Experts of a small language model: 69.2M parameters.
Below are experts of layer 5 (counted from 0) of a mixture-of-experts language model. Rows are named router (the router's row for the expert), gate (a neuron's input weights, with its number), up (a neuron's input weights, with its number) and show model dimensions 0-255. Each number is 50 + 12 x the weight over its row's rms, rounded and kept within 0 to 99.
Before each expert's rows: a language model's description of what the expert responds to. This comes from a sample of Wikipedia text that the model never trained on.

# expert 60
Mid-row table pipes, hyphens, commas, colons and linking words like with, alongside, featuring, including, separating entries in tables and lists.
router:50 34 25 49 01 54 43 59 25 36 52 60 44 63 59 23 38 62 40 50 27 36 61 41 58 51 49 53 63 58 52 36 55 35 56 49 72 50 47 71 62 63 42 45 59 36 35 38 61 33 54 56 37 30 66 27 48 54 43 30 53 35 58 52 43 52 47 33 48 42 36 23 37 45 64 69 62 27 64 42 58 55 41 79 49 45 56 50 57 63 43 54 62 36 66 48 52 66 48 43 55 50 54 40 48 44 64 47 65 36 51 50 61 42 67 38 55 58 59 57 63 37 61 57 37 58 63 47 55 39 55 53 47 44 48 34 45 44 47 36 36 87 54 68 64 35 48 38 46 27 41 54 61 35 33 26 52 74 52 65 53 63 57 37 31 61 60 51 53 46 56 64 50 68 48 44 52 48 59 40 65 55 70 38 66 47 40 27 57 61 37 48 55 60 43 68 50 61 50 46 34 67 49 57 44 49 65 69 50 32 34 62 70 65 54 51 43 37 52 41 40 64 56 38 55 53 45 62 57 56 44 62 36 57 39 56 42 61 45 36 60 56 32 47 37 40 39 74 57 58 47 48 64 36 45 56
gate1:52 99 70 51 30 50 48 37 58 47 50 43 52 29 53 47 43 51 34 69 50 61 57 55 49 46 53 56 64 42 30 33 36 47 49 43 50 65 44 59 67 59 57 47 60 54 28 28 49 53 51 51 65 34 80 66 55 56 36 58 45 30 58 66 56 48 47 50 49 19 47 85 55 30 45 57 46 45 39 44 43 45 29 34 51 51 42 60 53 47 57 53 42 35 74 56 49 47 41 37 54 59 33 43 42 27 60 46 50 55 67 42 46 74 15 58 48 46 43 50 63 51 49 52 75 56 47 37 48 45 60 24 66 28 51 50 48 39 69 58 63 59 45 44 51 84 55 52 56 50 58 51 58 55 43 50 56 39 30 53 37 25 41 60 52 39 51 55 50 54 68 50 45 48 48 56 49 44 52 46 54 45 51 48 50 48 55 52 46 58 42 37 66 22 83 43 44 67 31 51 31 50 50 45 46 69 49 40 49 65 54 55 69 59 28 48 57 60 42 53 56 61 73 67 60 50 57 68 51 51 59 47 31 62 49 52 50 54 50 44 49 47 45 43 62 55 61 48 59 45 13 71 42 48 50 50
up1:44 60 56 50 53 70 31 49 52 51 50 45 35 52 57 38 45 51 21 62 18 51 66 55 41 53 35 38 48 41 47 33 57 39 40 59 66 50 52 60 61 33 51 45 46 49 49 31 42 37 54 56 42 50 54 37 56 33 72 61 52 74 48 68 47 40 66 47 67 47 74 49 27 49 45 57 49 53 71 74 50 50 54 65 46 29 56 51 49 62 63 50 61 48 42 46 50 49 41 83 48 62 57 45 61 50 51 51 70 36 51 45 70 53 58 52 53 67 56 49 57 61 45 52 45 54 47 47 59 44 62 58 26 54 35 59 46 62 64 67 46 54 29 64 57 51 34 42 64 43 55 48 71 71 64 53 36 61 85 38 44 94 41 20 58 48 46 21 45 58 58 54 46 70 43 59 50 78 49 50 33 58 64 28 62 30 54 50 43 42 44 47 57 55 48 56 44 45 49 42 44 32 46 42 33 47 53 23 51 50 38 49 37 71 71 49 59 34 41 66 47 49 48 43 43 44 52 50 70 48 53 19 47 47 55 42 43 53 54 50 35 53 60 47 55 30 47 66 54 48 50 23 50 70 40 70
gate2:52 34 80 27 55 63 34 26 52 40 41 56 58 50 56 48 22 53 46 34 42 54 65 53 48 44 86 40 55 43 65 47 44 43 43 59 58 45 65 57 45 69 50 44 46 38 66 52 59 55 68 62 55 49 38 55 47 61 33 36 39 86 44 46 38 42 56 56 50 18 56 58 46 67 46 41 39 52 55 35 51 61 42 34 40 43 56 50 50 67 51 46 43 64 48 32 48 62 37 45 58 63 15 52 66 61 50 50 41 26 45 52 55 68 49 71 40 37 38 62 53 72 53 47 45 40 48 53 41 55 48 46 55 42 49 72 37 51 50 64 53 61 50 56 48 49 64 44 24 40 51 51 45 49 62 45 49 98 48 44 50 52 50 25 50 35 54 46 54 53 76 54 40 54 65 50 50 50 31 51 64 82 63 30 47 52 51 51 46 67 49 27 59 41 29 52 53 57 49 50 53 49 62 50 37 32 54 46 50 72 65 64 30 56 45 56 38 45 55 50 28 52 55 56 54 50 25 40 48 48 47 62 49 56 60 41 63 40 45 42 52 64 74 71 45 49 25 31 61 53 59 34 62 57 66 51
up2:45 47 34 57 50 50 56 49 37 56 47 31 60 77 52 81 33 48 74 67 49 28 26 51 51 64 38 49 68 33 57 72 67 50 51 52 46 70 52 57 78 48 66 48 57 66 44 32 50 37 61 64 31 56 61 56 53 44 48 58 59 60 64 67 36 47 70 43 50 52 22 60 55 47 60 53 72 57 45 36 50 63 55 47 50 46 65 72 36 52 42 65 22 35 32 59 60 35 75 35 29 45 48 50 35 39 38 56 61 56 48 57 58 44 56 54 53 37 58 50 51 41 50 43 41 41 61 51 58 42 40 52 52 45 52 57 38 67 46 50 29 49 44 81 26 61 38 48 66 74 69 58 48 44 50 49 68 35 39 60 48 50 81 48 45 65 44 63 52 51 24 74 56 61 41 60 49 48 76 49 51 47 50 51 71 42 45 16 55 28 49 62 49 63 55 51 48 68 49 33 50 34 38 37 58 48 46 40 43 24 51 41 52 30 57 45 39 50 39 37 52 64 34 32 50 68 48 52 41 33 54 45 62 52 61 51 53 45 58 53 51 54 72 36 44 51 52 62 37 51 43 55 45 47 40 57
gate3:49 69 61 99 62 57 81 52 26 63 57 26 26 31 20 43 50 35 57 67 53 43 60 40 69 54 34 57 42 42 66 37 33 51 45 33 53 43 58 47 51 52 51 56 49 45 50 37 52 32 31 54 36 33 76 54 45 68 44 55 47 58 51 61 62 47 50 50 46 58 29 62 44 43 39 42 48 52 51 35 61 48 52 45 45 49 53 57 41 59 46 54 64 46 54 44 65 56 69 68 43 58 54 34 23 52 38 66 49 55 46 40 58 51 44 54 47 57 50 54 63 24 53 50 43 57 54 54 89 48 52 60 53 45 47 58 42 52 43 41 51 37 48 41 46 30 46 61 51 52 64 48 35 19 50 46 61 52 77 48 43 57 57 51 52 52 52 51 53 33 51 41 69 42 43 50 51 47 55 70 50 52 32 59 50 51 53 32 50 38 48 44 63 65 66 29 55 24 42 47 37 51 59 55 46 45 44 47 47 45 50 41 51 51 57 53 65 45 48 48 83 63 65 46 48 62 46 50 35 37 53 69 34 66 41 64 69 49 60 49 50 45 35 68 33 51 48 44 75 31 52 78 75 46 44 52
up3:44 48 53 73 50 55 47 50 35 56 59 36 45 11 45 56 66 45 64 48 50 63 28 48 48 60 35 70 48 60 43 40 38 48 30 34 48 62 45 44 60 56 51 45 64 49 42 22 77 67 48 45 48 45 57 60 67 46 26 47 43 52 57 75 43 51 47 46 33 58 57 63 66 51 49 57 44 62 54 46 45 45 63 34 52 93 34 37 44 57 53 67 47 49 73 70 79 52 78 46 48 44 55 36 39 45 38 60 41 47 52 54 65 48 49 44 48 50 62 49 62 23 53 42 57 69 50 61 58 61 55 52 54 45 45 23 31 56 37 59 40 70 41 54 69 63 61 71 46 57 57 69 50 53 47 48 49 57 58 42 50 49 62 93 51 61 50 51 60 34 49 39 48 40 40 44 58 47 50 35 52 49 21 31 57 47 60 30 30 32 67 49 43 43 68 48 60 34 42 44 47 42 59 34 52 37 51 43 58 51 50 35 60 33 48 54 59 18 46 46 47 50 62 61 36 64 50 56 70 40 66 52 46 62 66 42 68 33 74 52 48 45 30 55 34 43 47 60 41 43 48 49 52 62 54 41
gate4:51 56 57 55 99 67 71 46 49 83 48 51 62 46 56 40 41 46 33 45 57 54 34 56 40 47 53 58 50 51 37 51 37 17 52 50 59 70 40 42 55 40 54 40 61 60 43 58 42 61 64 40 45 30 28 53 49 51 49 47 25 60 50 33 50 51 53 52 67 50 43 40 72 51 36 49 28 52 43 40 51 50 59 49 45 41 52 47 50 72 37 48 48 39 49 54 33 39 45 47 50 40 28 53 48 41 51 56 54 48 45 45 44 34 45 52 49 45 73 53 60 70 58 49 51 50 48 50 33 42 71 46 47 54 72 51 53 45 44 50 67 52 42 53 48 45 50 21 38 53 37 52 36 26 38 56 54 57 39 52 58 56 63 44 52 86 54 47 55 62 49 44 59 54 58 56 50 50 33 29 66 58 54 59 46 58 46 43 46 51 52 49 42 48 72 43 50 52 50 41 66 52 61 59 41 48 59 52 53 36 57 41 54 37 37 18 12 36 48 31 39 80 35 68 72 49 62 40 51 57 40 59 22 50 37 62 48 49 41 73 58 58 65 45 36 61 42 52 47 32 18 47 83 46 58 27
up4:65 48 29 60 52 56 50 61 69 25 74 50 20 53 18 44 52 42 78 57 47 48 47 51 46 49 51 48 41 41 54 48 52 70 49 49 45 27 48 38 78 48 51 55 53 54 56 47 48 49 32 57 47 50 50 67 50 41 48 83 76 60 42 49 57 51 52 64 41 44 34 59 62 56 65 86 64 52 50 53 36 52 51 46 60 50 50 52 51 48 66 50 53 61 53 39 51 52 30 37 72 57 65 54 46 54 56 58 52 43 59 48 52 68 57 63 75 50 32 49 40 32 44 43 58 60 49 54 34 79 34 45 49 48 36 56 51 66 54 54 66 51 77 56 43 32 25 45 49 60 74 58 37 71 62 58 45 57 55 61 50 48 49 51 87 29 50 40 55 46 46 56 51 45 50 51 50 63 57 52 50 41 54 40 50 53 33 57 43 57 46 50 60 81 26 72 71 46 52 50 38 45 43 43 51 66 44 30 20 38 60 56 48 83 72 78 46 53 48 67 47 54 56 50 44 58 33 53 47 48 65 51 68 50 49 64 58 53 67 54 18 55 58 59 42 57 53 48 66 56 54 53 41 46 50 57

# expert 22
Hyphens joining compound words and decimal points in table figures, also sentence-final periods and dashes, such as glider-borne, 40.04.
router:63 31 25 42 16 56 57 60 26 30 52 56 50 65 50 34 44 63 39 70 36 45 56 34 48 60 42 54 48 87 33 54 58 38 53 31 57 44 65 66 46 58 42 31 34 49 66 57 67 45 37 57 33 28 62 41 44 44 36 30 57 30 49 50 32 44 57 21 54 52 49 20 36 54 48 63 63 38 54 31 60 52 49 48 28 44 60 33 54 55 42 64 64 39 45 63 65 43 63 44 46 48 36 47 45 54 54 38 51 48 57 65 60 39 73 31 47 62 58 40 68 60 66 50 46 46 44 49 34 52 51 48 58 52 58 40 58 48 58 49 25 86 54 55 63 27 52 41 37 45 45 46 64 50 42 43 47 63 50 47 68 49 53 22 49 43 49 62 38 55 56 79 60 64 35 36 40 61 54 49 58 54 60 36 44 47 57 33 62 68 35 52 63 58 46 59 28 62 35 48 59 34 42 80 42 43 53 65 56 51 51 61 58 51 60 46 33 46 58 27 62 65 49 50 53 56 51 48 55 50 40 56 23 57 42 54 36 61 45 56 51 29 36 37 50 46 39 53 50 60 42 31 60 45 40 50
gate0:98 62 45 65 50 31 55 50 38 29 37 21 33 57 53 56 54 52 41 50 22 46 84 34 51 57 35 55 36 47 44 38 64 48 44 44 71 50 66 68 59 52 46 48 52 56 39 39 29 71 46 43 64 47 59 44 25 49 66 63 51 38 57 49 55 41 59 64 53 52 66 52 24 46 55 42 57 45 51 50 61 53 47 43 50 41 43 41 64 59 53 53 12 66 50 38 52 52 47 58 09 56 42 48 48 53 56 65 54 55 45 56 38 73 47 64 73 42 38 47 48 43 62 66 67 51 35 34 46 64 32 68 62 48 37 64 60 64 49 61 50 43 56 66 46 50 42 51 54 51 48 51 35 70 35 50 60 48 50 47 56 45 50 45 38 57 54 50 63 52 50 66 72 39 30 43 37 66 52 33 45 47 52 35 50 40 54 57 31 47 54 58 50 52 67 41 52 32 13 64 38 47 51 54 54 52 49 49 66 40 44 61 55 47 51 55 41 56 23 16 35 54 52 51 68 28 35 67 40 49 42 36 46 46 40 44 59 51 66 49 47 61 40 64 53 45 47 38 42 53 68 44 42 64 57 57
up0:57 52 20 63 47 36 57 47 21 32 40 37 42 58 51 39 48 52 48 41 23 37 69 25 71 62 57 52 44 44 43 46 68 48 32 31 52 49 84 58 58 49 37 44 47 53 44 53 49 65 48 44 55 60 49 48 44 56 57 79 44 48 53 46 41 50 52 56 54 46 64 44 53 44 56 45 52 52 50 48 66 51 33 52 47 52 54 36 69 71 41 70 29 54 50 55 64 51 32 49 05 51 43 36 75 50 52 80 37 47 46 49 49 70 42 51 64 28 34 48 52 37 79 53 61 44 46 43 27 52 43 54 49 45 31 80 65 52 60 49 47 52 70 56 50 47 53 57 49 50 59 55 49 78 44 45 60 47 50 51 76 45 56 45 51 54 57 54 44 38 58 55 61 42 46 26 39 66 52 49 56 56 47 53 51 43 49 46 26 51 50 48 52 49 67 47 50 32 23 65 22 58 51 59 60 46 51 52 65 28 48 57 47 51 65 64 46 51 20 31 54 55 32 59 51 15 47 53 28 39 37 57 39 57 45 46 78 42 63 62 46 51 38 41 51 43 46 43 49 55 67 35 39 53 61 56
gate1:50 99 57 65 50 49 51 45 55 50 42 25 75 44 49 26 38 71 51 49 52 79 25 54 77 34 76 51 44 46 20 49 40 34 34 52 32 44 62 56 27 48 56 35 51 73 42 18 59 38 64 64 53 34 53 71 35 51 51 49 48 46 53 59 48 45 47 48 41 59 48 66 64 59 66 69 57 46 51 50 50 51 57 53 37 54 47 46 67 59 51 69 52 56 62 23 47 67 49 45 60 26 52 61 52 52 48 42 40 52 45 72 63 52 41 48 30 65 44 45 54 46 62 34 55 57 60 61 45 51 47 41 56 49 45 47 50 59 58 31 51 49 49 42 59 44 48 50 40 46 50 46 41 59 57 45 51 60 49 63 41 48 53 47 58 24 34 57 71 53 51 35 67 48 24 41 58 62 30 66 54 66 50 44 50 55 40 44 54 43 43 53 55 42 55 50 40 49 63 49 47 60 62 46 55 51 56 80 45 53 44 59 43 45 36 46 51 47 59 77 51 54 30 37 42 68 28 51 20 70 51 38 47 48 55 43 67 35 38 39 71 46 41 30 49 73 53 38 53 52 39 44 44 46 50 49
up1:58 58 45 53 65 48 50 41 50 49 32 27 51 46 45 30 38 68 57 48 61 59 48 57 59 41 58 69 60 43 38 33 43 45 36 71 35 46 58 63 39 65 53 40 61 53 50 27 78 49 66 52 47 40 47 55 60 54 47 45 37 28 37 71 49 52 71 56 51 68 51 34 54 64 70 50 55 37 52 49 63 51 66 60 45 52 45 61 44 54 50 46 50 59 50 34 23 46 66 49 55 32 47 49 51 46 50 19 60 66 51 67 55 41 53 51 31 56 35 56 62 53 57 45 40 52 54 55 33 71 44 35 53 53 52 46 48 55 46 51 51 50 51 52 51 36 42 59 37 44 51 47 49 52 47 81 41 48 53 44 42 99 50 51 49 46 34 61 56 50 53 42 75 54 40 52 50 94 41 57 50 73 51 28 40 35 51 41 65 46 61 39 60 50 59 51 41 50 65 40 38 48 54 42 65 37 55 72 56 50 46 48 49 44 40 40 63 38 82 61 58 43 40 56 45 62 46 53 17 66 49 44 49 32 42 36 75 50 55 49 74 46 47 34 61 88 60 60 53 50 38 51 43 46 23 59
gate2:57 42 99 55 69 46 43 50 44 46 38 54 52 49 54 56 46 34 69 51 52 40 48 46 57 51 56 51 49 50 71 65 64 46 42 39 62 50 54 45 33 52 46 50 47 61 30 58 37 58 38 50 64 54 38 60 43 40 48 78 50 47 65 58 37 56 56 47 36 22 62 44 49 45 61 24 50 64 41 47 33 50 49 33 35 45 41 41 50 54 50 75 65 61 65 41 47 47 35 37 67 33 36 53 62 55 51 45 58 44 20 71 45 51 59 62 66 54 48 55 56 57 47 65 62 46 46 45 80 40 43 37 53 46 39 41 68 45 53 38 43 52 64 38 47 44 52 48 39 36 59 41 47 51 46 47 40 35 59 42 84 46 44 11 43 57 52 55 51 25 48 54 43 45 58 45 58 68 56 47 37 49 40 45 62 52 82 27 50 53 43 46 51 46 39 51 58 54 35 48 48 56 59 42 54 88 57 54 51 60 37 56 53 47 62 62 26 55 51 38 49 50 58 31 58 40 25 45 56 52 54 62 56 51 43 46 51 59 42 56 64 54 47 29 53 49 42 68 64 47 51 33 67 39 52 59
up2:75 51 93 60 58 42 54 47 48 40 49 48 52 48 57 69 55 39 61 47 49 44 46 45 47 52 61 51 51 45 66 56 89 46 54 43 44 50 59 35 22 50 51 31 44 66 20 44 37 50 30 68 51 68 43 59 71 26 49 75 70 50 61 49 36 35 43 52 38 34 49 50 51 51 47 49 65 41 27 53 51 53 48 27 41 53 23 63 55 56 48 64 64 52 70 27 29 21 45 26 68 36 49 63 42 56 52 37 50 49 29 46 56 52 51 52 45 59 53 53 65 55 61 38 49 50 54 55 72 32 48 45 48 50 42 51 60 42 42 45 44 62 54 47 49 44 48 44 29 51 50 47 52 52 56 50 48 36 59 43 56 51 94 50 66 38 49 42 46 38 49 45 50 44 63 48 47 65 51 49 43 31 57 43 56 52 63 52 46 61 44 58 55 49 48 56 47 54 54 47 46 57 42 50 72 55 63 38 54 55 28 51 41 47 57 66 17 44 52 53 70 50 53 22 42 51 34 48 62 39 67 53 50 55 20 70 82 51 48 70 50 62 59 32 70 42 58 61 65 65 43 42 52 39 51 43
gate3:45 41 50 99 35 56 54 45 44 58 23 51 48 62 59 42 51 50 58 46 46 64 52 53 49 55 73 88 58 66 48 51 54 52 47 45 38 53 44 42 36 62 46 50 46 51 34 54 72 50 67 50 49 67 57 34 58 79 59 33 51 45 22 46 54 49 33 29 55 43 67 50 39 51 49 45 53 69 48 52 62 57 38 52 53 48 34 41 48 48 72 49 53 47 51 47 58 36 52 13 44 51 52 36 57 50 82 62 31 44 50 65 53 51 51 78 41 43 46 52 49 28 31 51 43 23 45 51 44 41 63 50 64 37 44 38 51 65 42 63 57 54 55 36 70 56 61 47 32 53 48 49 63 47 41 70 51 61 33 41 45 52 56 40 44 48 62 49 29 51 32 62 44 47 42 49 52 33 64 35 50 57 53 53 52 53 50 51 49 50 48 52 40 64 78 48 56 24 39 72 50 43 56 42 54 41 50 30 58 60 52 56 55 49 66 26 41 51 52 64 30 65 59 46 42 58 44 68 35 48 79 44 60 50 44 63 36 60 48 66 50 60 47 46 49 31 51 14 37 47 49 35 28 53 53 45
up3:54 44 47 49 41 60 47 47 38 66 33 43 65 53 47 52 58 51 81 38 50 48 56 66 52 50 57 55 40 58 29 48 49 68 51 66 48 61 33 46 31 32 55 46 57 50 60 93 57 39 72 48 59 69 74 71 40 62 53 44 47 41 36 45 27 49 52 57 54 49 28 48 58 64 66 40 54 60 51 46 65 66 61 67 56 83 59 51 69 53 63 25 51 67 65 51 51 46 54 45 56 52 53 56 51 48 45 48 63 58 54 62 35 46 58 49 51 50 50 49 51 45 49 71 41 05 28 31 55 29 58 48 47 40 47 39 44 65 39 48 40 51 52 66 50 50 56 46 50 55 58 42 43 39 41 66 48 47 43 50 59 77 49 93 42 78 51 56 44 53 42 68 50 71 51 50 54 48 48 47 45 52 45 42 71 34 51 33 73 63 43 52 40 47 35 57 40 53 53 57 54 45 52 51 39 17 76 48 50 21 71 52 50 54 48 46 53 46 48 56 48 47 57 67 51 51 49 74 48 55 50 35 52 50 51 79 82 43 57 62 69 50 48 56 59 59 60 57 43 48 67 40 41 48 48 54

# expert 43
Periods and closing parentheses or quotes ending sentences and abbreviations, like exec., St., Ref., and sometimes to before verbs.
router:58 47 37 57 17 69 64 62 30 40 90 53 23 62 43 36 36 51 60 64 32 43 61 36 45 44 53 42 47 48 38 50 54 59 35 25 59 49 47 66 65 48 43 23 32 54 52 45 62 48 64 58 28 46 51 40 39 50 44 37 46 22 64 50 37 42 51 24 52 51 33 37 29 50 41 64 56 38 54 36 55 54 61 54 39 53 67 44 48 54 45 73 42 37 36 50 75 53 61 39 68 56 60 53 36 58 60 61 52 39 67 72 47 24 59 20 57 56 45 59 71 32 72 58 61 48 57 48 28 47 46 57 52 39 47 45 55 46 54 57 52 86 48 74 71 51 52 57 46 27 44 63 69 43 49 48 36 67 50 42 57 48 52 38 66 55 55 40 49 59 60 62 48 52 54 33 30 71 58 66 44 49 48 38 43 55 37 43 68 66 47 65 72 56 47 49 36 62 45 57 44 45 40 58 35 55 52 54 42 47 46 71 56 43 46 41 53 35 51 49 50 71 54 51 54 46 37 58 36 40 44 48 38 64 63 41 67 52 40 51 43 57 49 20 51 60 36 55 41 57 54 53 66 39 34 46
gate0:99 51 23 42 47 50 26 57 57 62 40 50 53 59 47 45 37 58 51 51 41 51 47 50 62 39 30 50 44 59 49 50 62 48 45 40 50 50 51 61 54 53 44 61 46 55 60 61 55 12 56 59 60 52 60 42 52 24 58 64 49 48 41 57 48 56 37 48 38 42 61 37 34 45 49 44 60 47 62 60 50 15 38 50 64 52 64 51 31 40 56 81 53 25 81 38 52 52 49 52 64 65 52 52 55 53 58 49 48 35 58 51 56 60 56 56 59 54 11 48 61 42 49 53 78 51 48 55 40 30 44 44 44 44 39 54 47 54 50 65 47 67 41 51 42 75 72 71 49 53 50 49 56 66 50 44 52 42 45 74 78 50 45 46 62 50 57 44 52 44 47 40 54 35 47 54 67 62 42 51 53 39 51 48 48 79 24 37 46 66 48 39 57 34 49 50 31 58 48 56 46 56 49 32 52 57 61 40 50 45 43 40 54 45 51 50 30 64 25 53 48 52 57 48 53 70 50 39 53 46 52 29 27 59 43 51 49 67 59 40 48 86 76 43 52 54 50 45 47 45 50 56 51 48 67 39
up0:65 52 41 48 51 42 26 58 52 51 43 65 62 49 50 36 46 68 50 51 46 50 31 51 63 43 41 49 48 56 47 51 65 47 46 36 50 58 55 58 53 57 37 59 51 52 45 62 68 17 53 56 66 37 61 39 63 34 50 72 48 52 52 58 49 67 45 59 47 57 64 40 43 40 36 36 58 48 52 65 51 42 38 51 62 51 68 55 34 25 60 79 58 25 70 45 54 54 39 54 63 58 50 50 57 63 50 47 49 47 72 37 52 55 58 50 56 48 19 50 66 42 50 52 99 43 49 62 52 37 38 45 39 43 47 50 39 54 47 50 46 61 41 52 44 68 63 58 52 53 60 64 50 61 53 48 50 46 48 72 99 54 34 48 50 50 50 25 46 48 47 50 53 44 48 47 71 52 52 54 55 39 51 52 47 99 46 49 42 68 40 45 58 35 40 56 43 55 47 50 51 54 40 38 48 54 60 42 54 33 47 38 49 47 59 57 38 48 27 51 62 50 73 47 56 61 50 43 49 47 42 32 22 60 45 50 47 56 55 46 50 74 72 42 52 54 46 44 47 48 50 55 60 48 68 46
gate1:66 99 52 75 51 55 35 56 47 56 38 61 49 26 49 54 57 41 52 37 42 19 60 38 59 64 51 44 28 54 39 49 44 19 43 35 45 56 74 51 40 56 54 36 54 52 57 52 60 52 58 66 41 62 59 61 45 45 49 30 86 43 50 75 47 47 49 60 56 52 48 72 51 33 33 26 41 40 40 43 54 36 41 40 50 49 62 45 47 50 50 61 38 53 50 41 44 50 63 19 57 51 52 37 44 58 43 50 32 63 53 56 36 44 50 49 56 51 51 54 39 34 69 56 57 48 66 44 35 49 67 54 76 43 49 38 51 21 52 29 43 70 61 51 36 48 62 38 62 51 49 25 58 50 48 82 39 42 50 40 47 56 75 54 72 59 66 66 53 51 38 49 34 55 59 34 44 58 49 47 62 44 42 49 39 46 47 44 34 52 46 30 69 62 30 50 30 25 52 52 64 46 48 52 40 37 50 48 41 49 39 52 58 48 51 47 58 43 46 56 61 59 31 18 42 45 49 55 51 64 48 26 55 37 39 48 54 42 48 50 41 64 41 63 62 53 35 68 50 60 39 64 46 50 34 59
up1:55 59 52 51 49 44 28 54 44 61 50 59 43 35 51 48 50 53 56 44 50 36 56 40 66 72 48 39 28 50 45 48 38 41 39 43 53 75 67 58 25 59 52 43 58 63 48 40 60 43 60 55 35 56 57 65 42 41 42 39 63 51 48 69 52 51 50 70 55 53 50 65 50 34 38 50 45 45 50 46 43 36 43 42 56 62 58 40 59 49 51 59 43 46 50 37 45 40 53 41 54 50 66 31 48 58 37 50 47 50 53 50 47 43 53 50 67 50 40 50 42 45 51 60 50 31 72 52 42 36 66 53 66 47 61 34 39 25 50 37 41 64 64 50 46 64 59 49 54 53 25 44 73 49 52 98 24 42 48 24 45 95 72 49 74 52 72 53 51 49 46 43 37 64 62 46 41 65 57 60 62 48 41 31 48 45 55 37 17 51 51 33 55 63 24 60 50 21 52 48 69 53 50 56 41 33 55 46 34 61 47 49 52 41 50 45 60 51 42 56 56 69 23 30 33 53 51 55 37 73 40 33 42 45 42 51 47 24 37 59 61 68 34 68 55 71 48 79 51 68 44 48 55 43 48 66
gate2:37 43 93 56 41 49 57 49 38 81 50 55 51 40 50 51 40 60 50 48 51 38 52 67 51 36 49 45 29 70 75 53 43 56 54 51 58 59 51 55 53 50 22 49 45 48 52 69 56 53 52 50 48 53 70 49 40 48 36 64 58 50 64 46 47 32 56 51 51 44 58 27 59 52 41 46 44 49 47 50 21 51 44 50 39 62 40 59 43 33 46 57 32 48 55 74 55 45 57 49 54 47 60 56 46 25 62 59 38 70 41 63 58 59 57 48 57 59 56 42 63 53 47 57 49 61 52 52 52 52 38 50 63 51 51 54 64 57 32 55 24 50 57 74 50 59 59 48 43 48 46 39 54 57 53 52 48 39 34 68 55 32 50 48 48 44 39 52 50 52 55 44 59 74 41 20 44 51 64 48 72 66 59 40 71 43 52 52 54 66 42 50 49 54 47 54 36 79 48 43 78 44 00 47 42 49 48 62 62 26 60 68 29 44 34 59 55 51 59 43 63 70 50 30 40 61 57 52 61 47 49 38 60 54 50 48 51 37 53 52 48 52 54 49 63 45 50 58 20 01 39 20 77 46 67 53
up2:48 51 51 48 60 33 33 54 54 42 47 44 51 51 56 73 51 50 61 49 36 50 26 67 46 44 46 69 66 48 48 34 52 38 27 59 60 50 45 51 54 46 53 62 43 50 41 45 51 44 44 40 54 56 49 51 59 46 65 28 42 50 54 76 45 58 51 57 41 51 60 52 50 60 50 64 46 52 59 74 54 55 55 51 50 34 49 48 42 57 48 51 85 30 52 33 44 73 56 66 34 77 42 59 49 50 44 51 38 38 62 42 37 26 60 61 38 43 63 65 33 52 41 55 59 54 57 31 40 64 58 49 37 73 27 49 31 37 47 41 62 54 49 50 39 41 27 56 63 50 49 30 48 58 30 45 49 51 52 18 46 54 91 38 46 61 52 60 40 24 60 57 31 41 56 79 42 43 34 62 33 49 54 48 68 50 51 58 39 44 53 51 61 37 60 45 79 57 37 65 41 51 66 65 41 73 48 50 34 50 40 39 49 48 66 37 83 51 46 25 50 49 55 69 69 07 53 43 45 55 50 50 62 39 51 43 43 56 32 47 47 30 49 47 43 59 48 48 52 75 53 70 37 59 47 48
gate3:34 52 48 84 57 72 29 53 50 32 49 58 50 47 50 32 25 45 63 42 22 44 59 42 43 52 52 29 42 56 56 50 50 56 49 43 44 51 33 55 46 57 51 47 39 49 32 47 52 56 51 61 46 50 50 52 59 66 50 51 29 57 61 52 64 58 32 36 68 52 25 80 49 43 43 47 47 70 44 53 49 29 35 52 45 37 41 50 44 58 63 81 49 61 39 53 29 46 48 57 42 57 82 56 50 32 61 40 72 54 58 69 40 60 70 56 43 46 49 50 57 63 52 55 65 67 47 35 59 73 40 51 60 71 52 71 49 42 50 48 33 59 38 65 55 64 59 54 50 45 76 28 47 50 48 35 61 52 47 62 54 55 24 57 43 52 47 57 37 47 62 64 18 51 52 68 48 66 72 39 57 65 52 54 52 28 44 46 48 46 47 55 37 63 51 41 59 44 59 43 78 54 25 43 33 62 33 41 51 32 47 45 56 24 57 59 17 46 72 62 57 46 54 23 46 50 43 64 57 36 32 61 70 43 47 50 56 24 33 49 58 55 51 52 50 43 56 51 58 49 50 54 66 53 57 51
up3:33 50 33 56 39 20 39 40 51 42 50 46 48 49 64 50 49 55 40 50 55 35 52 66 53 53 45 66 69 50 51 30 52 52 40 46 54 67 47 71 45 31 50 51 37 43 61 31 28 56 69 55 50 47 48 41 25 69 43 39 51 42 51 47 50 59 67 64 29 69 65 33 50 72 45 46 71 40 52 50 51 58 49 86 55 58 50 47 49 58 39 36 50 61 69 57 62 54 57 56 54 71 37 43 75 53 45 59 53 47 43 20 50 38 51 49 43 50 47 71 46 43 49 53 56 46 73 51 35 47 33 69 39 52 51 22 56 58 45 54 72 66 54 52 48 63 41 36 46 39 50 45 56 57 21 55 69 51 33 49 41 50 46 87 50 58 52 46 51 56 48 51 37 44 47 58 50 59 52 63 56 49 53 44 36 70 54 57 59 51 33 50 73 23 58 50 32 50 49 61 59 41 59 58 33 52 36 64 48 52 38 69 50 51 52 24 54 42 51 42 40 45 30 71 52 75 53 49 37 36 51 55 36 57 79 46 33 66 54 75 49 52 46 55 59 41 16 69 73 52 42 27 45 66 56 53